Weights of a small mixture-of-experts language model, trained from scratch on English Wikipedia.
Training: a variant of Muon for the experts, 482M tokens, 7727 steps.
Below are experts of layer 4 (counted from 0) of a mixture-of-experts language model. Rows are named router (the router's row for the expert) and show model dimensions 0-223. Each number is 128 + 24 x the weight over its row's rms, rounded and kept within 0 to 255. Numbers have three digits each.
After each expert's rows: a language model's description of what the expert responds to. This comes from a sample of Wikipedia text that the model never trained on.

# expert 16
router:061080083145143076149159137144145128144141151138108137127116128116162143129099141153149122153163158141134131176131141112115127133141089136117127120129120119154096206146124072130114129145103149105118136149121116186163136145145098144122121147190083051109122134132160165105090137123114140114123113141124138132123146135120156142137194108152140122150124064151082099108146128113125134131137119160102139123091183164088107149123090151139146093125155131148091139138134130133127109131093117145133130129142077180178138107093135110146106126099115140129129122118114088147154143130108143125127123156123135099168117115152138125165136112091134147141134144123135128123081131091144122143128
It responds to: Year digit endings. Last two digits of years after 19, 20 or 18, e.g. 1969, 2018, 1928, plus the word century.

# expert 1
router:079124120128147119128144146134127136145071138120079123116098113136170132182134128179138123143214135138135097122107139122130145137115137139131131127164105095142138139145134101115091157159124148131131144138132115135134143117116095130183123133132103092083149144122175166088133127127138128127136124133142123120153095189148159175130190135134142137152095108122121085107133146100117146110138114145111134110128126131127141151136140128106136143127156158124102086121120134135120162126117117123134140134137108143131126057073134104131115112114084142118124130113102088133111108111123102154135139122113125119191107045133150168156166087086134138135173143162129142159086107128095090160097
It responds to: Table and field separators. Pipe cell separators inside table rows and colons after infobox field names, such as Label:, Spouse:, Party:, and 1–0 | Chester.

# expert 37
router:111136119126153139175146129105116124161140127096111125167105089100148120101112169167131106160133130148129146159150143139096180167132124157139142134145105124135133148151143106112159105129174122108116134149111072132134121110159112129135166123176096116144132141126153170128119108119147117132171096168164161146098099148151131112093182121115164167172100092150092115106132127122131158142150121121108150123142182133150145138074076173144136140137106118123117133145152155135139134196106147167121113143178097137136179123121138127115127109090112129133150106078134128153137112159145126122120111128181145105190123108109139141114183083131096128150144133127139139135124103134108102133112
It responds to: Verb suffixes and actions. Word-final verbal pieces like ing, ed, ation completing verbs and action nouns, as in amending, crushing, littering, call, help.

# expert 18
router:139104159161139082123147170138191114131132119117121128150128133114131108128119131175106083147121152129084140186106159153073129143135124151137137122133090113145111143157132108174075150131144147103170105176111114125141124171153130156132118151173116101099160136133159136115114108089151144117139124138135129146126101149107137143125182127119131129147093089143114115103160143106125090095136126136109145157109125123097101160142082174093109105123137155120111159108168147135122124163126156122149148133176108144121169129100123123131106101107128173127125117109064103142141132140130110130208085132112146119130118108130145114156157125117129104105163141130169115126080146157094099142107
It responds to: Head nouns after determiners. Nouns following the/a naming the article subject or referring back: company, album, station, team, channel, plus it.

# expert 31
router:093138103149108086149151136123185128133128132135121137148152102083116060127103113162152069144206165104126092179114165129105153144122093165146174125134092133128143142136129109184100094148153183116176152129156107139185171126138121121113119147129125113107104134147170118123106107146141120079145131155123135153100129154152122114114129116127185160143126084135108088083121139129124093129131100146136122155118128153105093145126095127127116140100101178120123141114134116147169153177132134141148137155148078134125151124117136122134097124116121129113158123102107131153128126148114103165137142124118153116110107116130152172117129130127099135137115137155137127174103127095142099138116
It responds to: Word-final name endings. Closing vowel-type pieces of foreign names and words, often before a comma or parenthesis, such as -ina, -ia, -ello, -ola.

# expert 15
router:115113090115140143150136173134138124113113140106114131123128099095157122143108129171130089130133148105117091116135126138121139129103109130111133086164139127127156140138114106122133142151128160124125167130130095145120151183124124152135081093171090109102183155158177135127121130097130104113171113127126143085100151134086181135089154122128144151152085128145105094124202134122118109107160091144119145156102139180134115146147131180139156116098126160132132152128144127115132158175086114110156156162143132149158116073112123120154129104142102130109144081102122116176132122131104151156133152178137113125131112111146148123141136129112097117180128141145192096134112118120108091173118
It responds to: Linking prepositions. Prepositions, mostly of, in, for and from, after nouns such as part, member or University, as in "part of", "municipality in".

# expert 7
router:128152141116145141134142134152149117133143124111128152137141059137142113180125145131139131153161118099111086140094166154111132163065144154139128138146095142135144170149127127169132120131130187099140149104152081149169156146135096112124100143126120105125157136169152119137148160121148085104168081130151116093114123144124149176135136129158114159144125111109093112145153153091123130180120106097119160150107134114111065131136125125125164162129110161101140114052129113193161136148099139109141136158135117151140134115107138128144126117132143134121158104113131131150115104138123067135166144144184164135114137127115155135115104106098149083118136132140142140181110116097132130135149
It responds to: Mid-word letter pairs. Two- or three-letter word pieces inside longer names and words, often proper nouns, such as Col-er-aine, Conf-in-ement, Domin-ic.

# expert 0
router:133086081160108113127134130122121118126108102166111151149119125113124159137122176147137112144159142126109130155168139160121133129105134142141126141111085142173150153171143081129120089136116118117139112153124107166158164154109120160171146078140131107148101112131121134119131099111129112130129133150106149135161176120122139152122132126127170138121095084178096118104137136106121123097127102116140139217106176114142075180130069149121115100128103132152087088148120129153119110137122160106107151126172081128144124144112123091138123109082124125118131108101099126133122143160131150132190124167148135121130109131151141146159142139098115126124139131165112106197113092107130105139087
It responds to: Mid-word syllable fragments. Short inner syllables like ag, ong, ip in foreign or rare words, plus slashes and table-cell spaces, e.g. Hong, gags, Pascagoula.

# expert 27
router:111095100148163088130161124116140121143115154159095138127116079132129088126117133135130083134161119112130139128139206147085137158127084140154136111149138120143116168140102122108087125196165193098160136142143134141124132133122084131149125120160093089122140154135136129111114136146126101088132126125155112118110125135113163124092156121111122133136105131161137093097164145101134116143142112135097148144127175151109122166150090137131155136075143139103115149121174131139137122158075129127153174142130089179143108126101161116137119121088087150120095122095116115145119160157126090162112096130173168107142119146104140142123164124090120111138144155158131118158106133094119103133097
It responds to: Single digits. Individual digit tokens inside numbers in tables, scores, coordinates, model designations and statistics, such as 0–6, 2,082, MA-1.

# expert 10
router:110115088149121147108153130142147116189089146152144134144106130141157108149067164149147117148160139161129155137095120143121128127131068148129131128117134139133128132159123084098115090207149150130133163136154143148134140132148106181149082159178090081146137161134134151099137106096119143111131080153130156152109119163136182162156142108147136143149066115164116112117155147117124128108140140128115169137150119123131124176122123129143136134112140105151132141112159166138146116115065109085106142162156098137132133139090122113133106111094111154132163109075132114130138165135094143151182144159127144108162113123159120135161154115103121128155157149131141123145128123126128123124094
It responds to: Single-letter word starts. Lone letter tokens starting a word or abbreviation, often in tables and names: m, R, H, L (r-ay, M-CAS).

# expert 21
router:101114101118139106157140172162150126139130164146082171147102122128133102130110147124168126136135168143129101177114139123112136141143131157162177109128085146165095162137136088153140116155164165128131155163122119148136140150129124149117094132168115111090124125140177131068109115131139133124148114160124119143148118126136124145098147131127135148172136087145132076094140133124103091109089141155111147155097139180129085127152081194088131147127139151145092143098117118130159134185098141140134148128148114165160123121079124095136127118119124174149142141094123106134126112129101095137138159155109114089123108133163182131150115089123077131115126139126134130147115116126112144181116
It responds to: Places and nationalities. Country, city, state and nationality names or their second word, such as States, York, Kong, British, Swedish, French.

# expert 23
router:093089098134162124124140140180136118133125128141071155103088119116122137119101199131127129137146160137090101177136141121112137159104103145129143125141129129119150138143125123137091124168149123115143138158145088135169141138135105132150093109159087097136129148139146138062123128108138098121128062141130126139095126137099176138120131099122138136132104113183105109106187171097087121136102131125116140122114167157120123153129109144124130095113135123141058147115131116119142143155077124127136130127124101143139165125071141112138107097088124175130143121083109130142136122124126135148175138139121152122126123110170188129125132111126124097171157142186131141144113084079124118128126
It responds to: Space before numbers. Bare space tokens, usually before a year or day number after a month name, a comma or a table bar, as in "January 2".

# expert 25
router:113090145178151120155144148138160119167119131147114140175070094097130073157133151117136117126122164138131110216151141122120123145144116158167124138110113098154127163143114084134132119137138129121132164129135132141130147172121084148117142123137077084105125134151151144097112112084121151115135129139142145142152134124092144137120167121142140142145116103183106101095124132110137116112116118111111154127105125178145107141150086169134136134134168117117080149130135120132124092108057107156143157121138104147163156135094126120132106123086081178157091119094119103144168135128110132154142088153124173113124127114126176143160108130127124144163172142117142131133083113121125129121125
It responds to: Numbers and short acronyms. Two-digit number pieces in tables, scores, coordinates and percentages, plus short capital codes and numerals like I, II, EU, TV.

# expert 13
router:143098178113152133179132162138120114143086146129120158112143096078121142108115178127143123152116152121090164121125150105103171146141112157163168108156103106152149138157139106134151104120124143071113178171152098141099174134113100122136092095135127148121154126136105166119094181141126069118188136172168145110099112132127113140093139073128138127127118142136152099127146137117107141135169140123115134111091154147112110131120130181088161148133100121152107141113142127156128138159153174174138141142148088128140112132119165113152125110137141136123091084156120135133171133160125094137133119159180117104126111095152150129096174105132113115127126148125120108133118110132145122147118
It responds to: Mid-word rhyme fragments. Short word-internal pieces like ast, ard, ust, ind, ed inside surnames and rare words, as in Roast, Feustel, Brindisi, Carreño Busta.

# expert 3
router:100136133133128114126129124154148138144120144182117126175118098104144141163083111120184129136124143150137093200107124164120167119131089159148162104139098152142131148126094106093095135169153108118127137123167081156188156138139115126151127097155092100130141130132117141058151162080110116133118085148119135133094144124106149148145186121116136125150103104164100091100180115113091139124103117139096116139114146122129122160130087132130123149115135150124080142147130129112137158127119113121164133168152107124157169104105149101121139104143105168163118116112104108128131140167120152137119092166115159130123125081186140140142163114101125123135167138147132145158119117125137143134139
It responds to: Periods and first names. Full stops ending sentences or abbreviations, including decimal points and "No." numbering, plus male first names such as Robert, Matt, Steve.

# expert 29
router:160099159168129091120160148169127096127120172145119151144158138135165111145140147130155126145146131121110137168171151156133133175151102120139127109164098124151101147130147117131136143139162134110130141153106121160140145126160139168126148154133109129127152175118140126069106134150129150074136125155166168167094103151101143127120155136134110135118121106151153134109124146128130102142107102131067141118168099160132121141139096181086117100121169133113107150095127132159131100162084089125120132157203125133155159112111148135139130105114123154095133108132105104133151112150097132145186094120137126069130102124100133174158162109127104140112126114160172091151111119148117098142143
It responds to: Infobox and heading labels. Field labels and section headings in infoboxes and templates, such as Census, Kingdom, Born, Location, List, Sources, Coordinates.

# expert 24
router:078120136157135135131124135145128127171126167183105144109118131124185135159079175114115123135186129114108137162114128142107144169082132129137137090128123126140099129147115112135089116164110115135128152110139133139123132127116137155163097105135075101119135152121148106100140110087160124108126108145153131114086120148127199163125132113121139148136100112132083104127177151128049125114112109144075131160154152180142114152141070137121138147100149111137126155122126135122154155123125111170102145136147064142169138118082153127132120133120123140107110118137094136144114113144110131144139130132115140125168113081150144135114112092121112134125195161177161137157124116145114104129121
It responds to: Line-start list bullets. Hyphens, bullets or spaces opening a new line in lists, timelines and infobox fields, e.g. "- Died: 1838", "- SciPy".

# expert 20
router:140079132129160096115159173134158137136078188168147192150083129112114126117104167150175105136133135119089103132111152113127133133147104147144146101134111127167130126140153133134095137169135129125116104153134119156136179151135126114158132115119125131120126137126116129109104140100119138125147119145138129137116135113141135162073124127146145125128121093190105095100127139139094117092108132117128179145071138130104107140156127140071131077092101112123113121113165123151137118160138104166175159123130083150152145130093152118130103104110080147139115116134118111128133126140098123184146139177116141121120118121162171119160125117142138137110127186123126083160107076102082135149112
It responds to: Name-initial pieces. Capitalised pieces beginning or continuing personal and place names, often foreign, e.g. Kachmazov, Ekaterina, Hamelin, Jay, Kat.

# expert 9
router:130070141167166149128140125123132134149129132152099141151124139126148069172142150114142111122155119143123136138141135115122123130091130128117150089114142125156154180141108113130160125149123176107121122141150115149135171143175108114171105096140103103101117130116129166062141156117175111132124087152123134148106149134121129161108175091148142145170113129160081083127116127131111136112141085102110120141145120170127106157102114176116121109058129105120124174125159103128137125156120142128099135162126106130169129102124124112165117111136089145144170118111113096176142121138110146169157126138155133111111091132121130125124134079097061115131145131145173130127100087105135085147135
It responds to: Table row starts. Pipes and line breaks opening or closing table rows, markdown header divider lines like |---|---|, and section heading equals signs.

# expert 4
router:128104106138142161175147145150133118145095150111108135139108134119160110157103185101143124118173130104126126144132155141090109118081122162144111097132142164134106135135096127080095093148155120095124148097144114119178143143108102161154089108171121067126142151171145118116107140105145083127154131133109149130109163145152155158147132097097130134131115120154138136111147150121103149104144106138108146095129125122103124150107122110128111121123137109136097163077156145140182134121084102171111152125147119155155127144125117114155109100070130124109149099137115109121126132105080076138163126163123138126183131110155157154163117146091066136177170154122104126137133150129087123151137
It responds to: Single-consonant word pieces. Lone consonant or consonant-cluster pieces (g, h, k, th, st) inside transliterated names and initials, e.g. Isgandarli, Adhikar, a.k.a.

# expert 11
router:109079122135152080143146150179152086167133130112076156147113141118121121122115163153116124147129139152125123122087120136087180185113104167120140108111108115157103136148135119165136143119135150125128150153141131125116133124174101144129136138125064125111124148127143156109083146144179065112150091172128155153119104143120153109072172117133140147167150128148145123126163145141091149146127096135094139147111172169129115138140116128112145110116141133148081135149147126126150168158137112158120136120133121128130127126130125104123114089141114150145108114095056096140119121191118116138133099120146135075152118114109133159171162114142118137153124150153168102129073145120120107144122
It responds to: Narrative past participles. Verbs and participles after was, he, to or also in biographical narration, such as known, used, served, located, introduced.

# expert 35
router:148110152146181124162134142152156113151118126158089132136125139073124096109143192116118105137116116150105103131158125125102146139105075151143154140113126116128109125151077115130156136176112120115116172118133110150116125116129122168175083101146066087147142161118128144097123150103116109135132112145162143127134123136132168154133149100128163141143083109151164123081182150146126126154098142132069140139107145126149114140112127155151126125121168113130107151119113145158131101128110129135100161106158082125114161137099155111133119106118103167152082114089106120141131123145102124113196156138163187121141099106151144141146124133133091130175156125167172142134131152112145119135140
It responds to: Word-opening pieces. Opening fragments of words, often prefixes or capital starts, such as F, re, Co, comp, ex, -f, completed by a following suffix.

# expert 39
router:125074138119111103139144148188116114152134126115131132113108108111137109140123133126161114162129138160101113206126182157128152134108056152162134130120109104155114156133129136141108125127141159087143132133116146120156134151144112127137152132139105140128147117113169143111090161095158133064152115150127125155121113138139135153095133129132134146134110078146096056090144140136112095142111136109110124170119127146099098155150084215090106089122118146121106099060135142123145152119106117143159130177143119140155131124115137129128120126129128150124132087116089130137139145138089116146152100130151142127150110116145132116152143073133095168141147130125126136162066118142159145136124
It responds to: Person titles and roles. Nouns for roles, kinship and titles, often after the or his, such as University, player, King, father, President, -woman.

# expert 17
router:143112133159134127105120158118132134170077178153125160162183116088125083118120150107146112120168140098093133146129157167114127190132127126141140123157135128117136142164117088112088143155155135106191130108121142122135133188113074150162100124139118111159137160154144125142098104111110121128148115136173123137161139147150152144124132140178167135134098102172122129110111136145094127151133131111127128163144140148140118145155103136112174111120165119153104110135118099135168110126151153165156109128154087116147120112107167110143100126116132172137118130115131116147152150152096103144167109158154147122135132123120139146124146145139137165143182139114176120195145105065110113140140
It responds to: Capitalized word starts. Opening capital letter or first piece of a word at a sentence, quote or list item start, such as A, But, Al, Un.

# expert 34
router:112105112150148096129132143147128116158112129146113149128127138138130084142130129135164122140115138103114092121148136138078110124093130130114131075121097110166139220137139142139121136127116122126131159170143082169143133131147115138158112099142114139135137165162193170129082115092173125084127124159151140145128148127119122146073156125120121141179111113142105117118133148125116140123123113140111154139120154125129142128128133146107160101089149149147071144133168127130130142128105118162159129143144128162192151090115148130120121110138077145144161115060115112176126134126122103125171134172116123106137112108142119140127176102112149141176179123104137135125130099069097087132132
It responds to: Time prepositions and months. Temporal and positional words like on, In, after, during, over, about and month names in dates.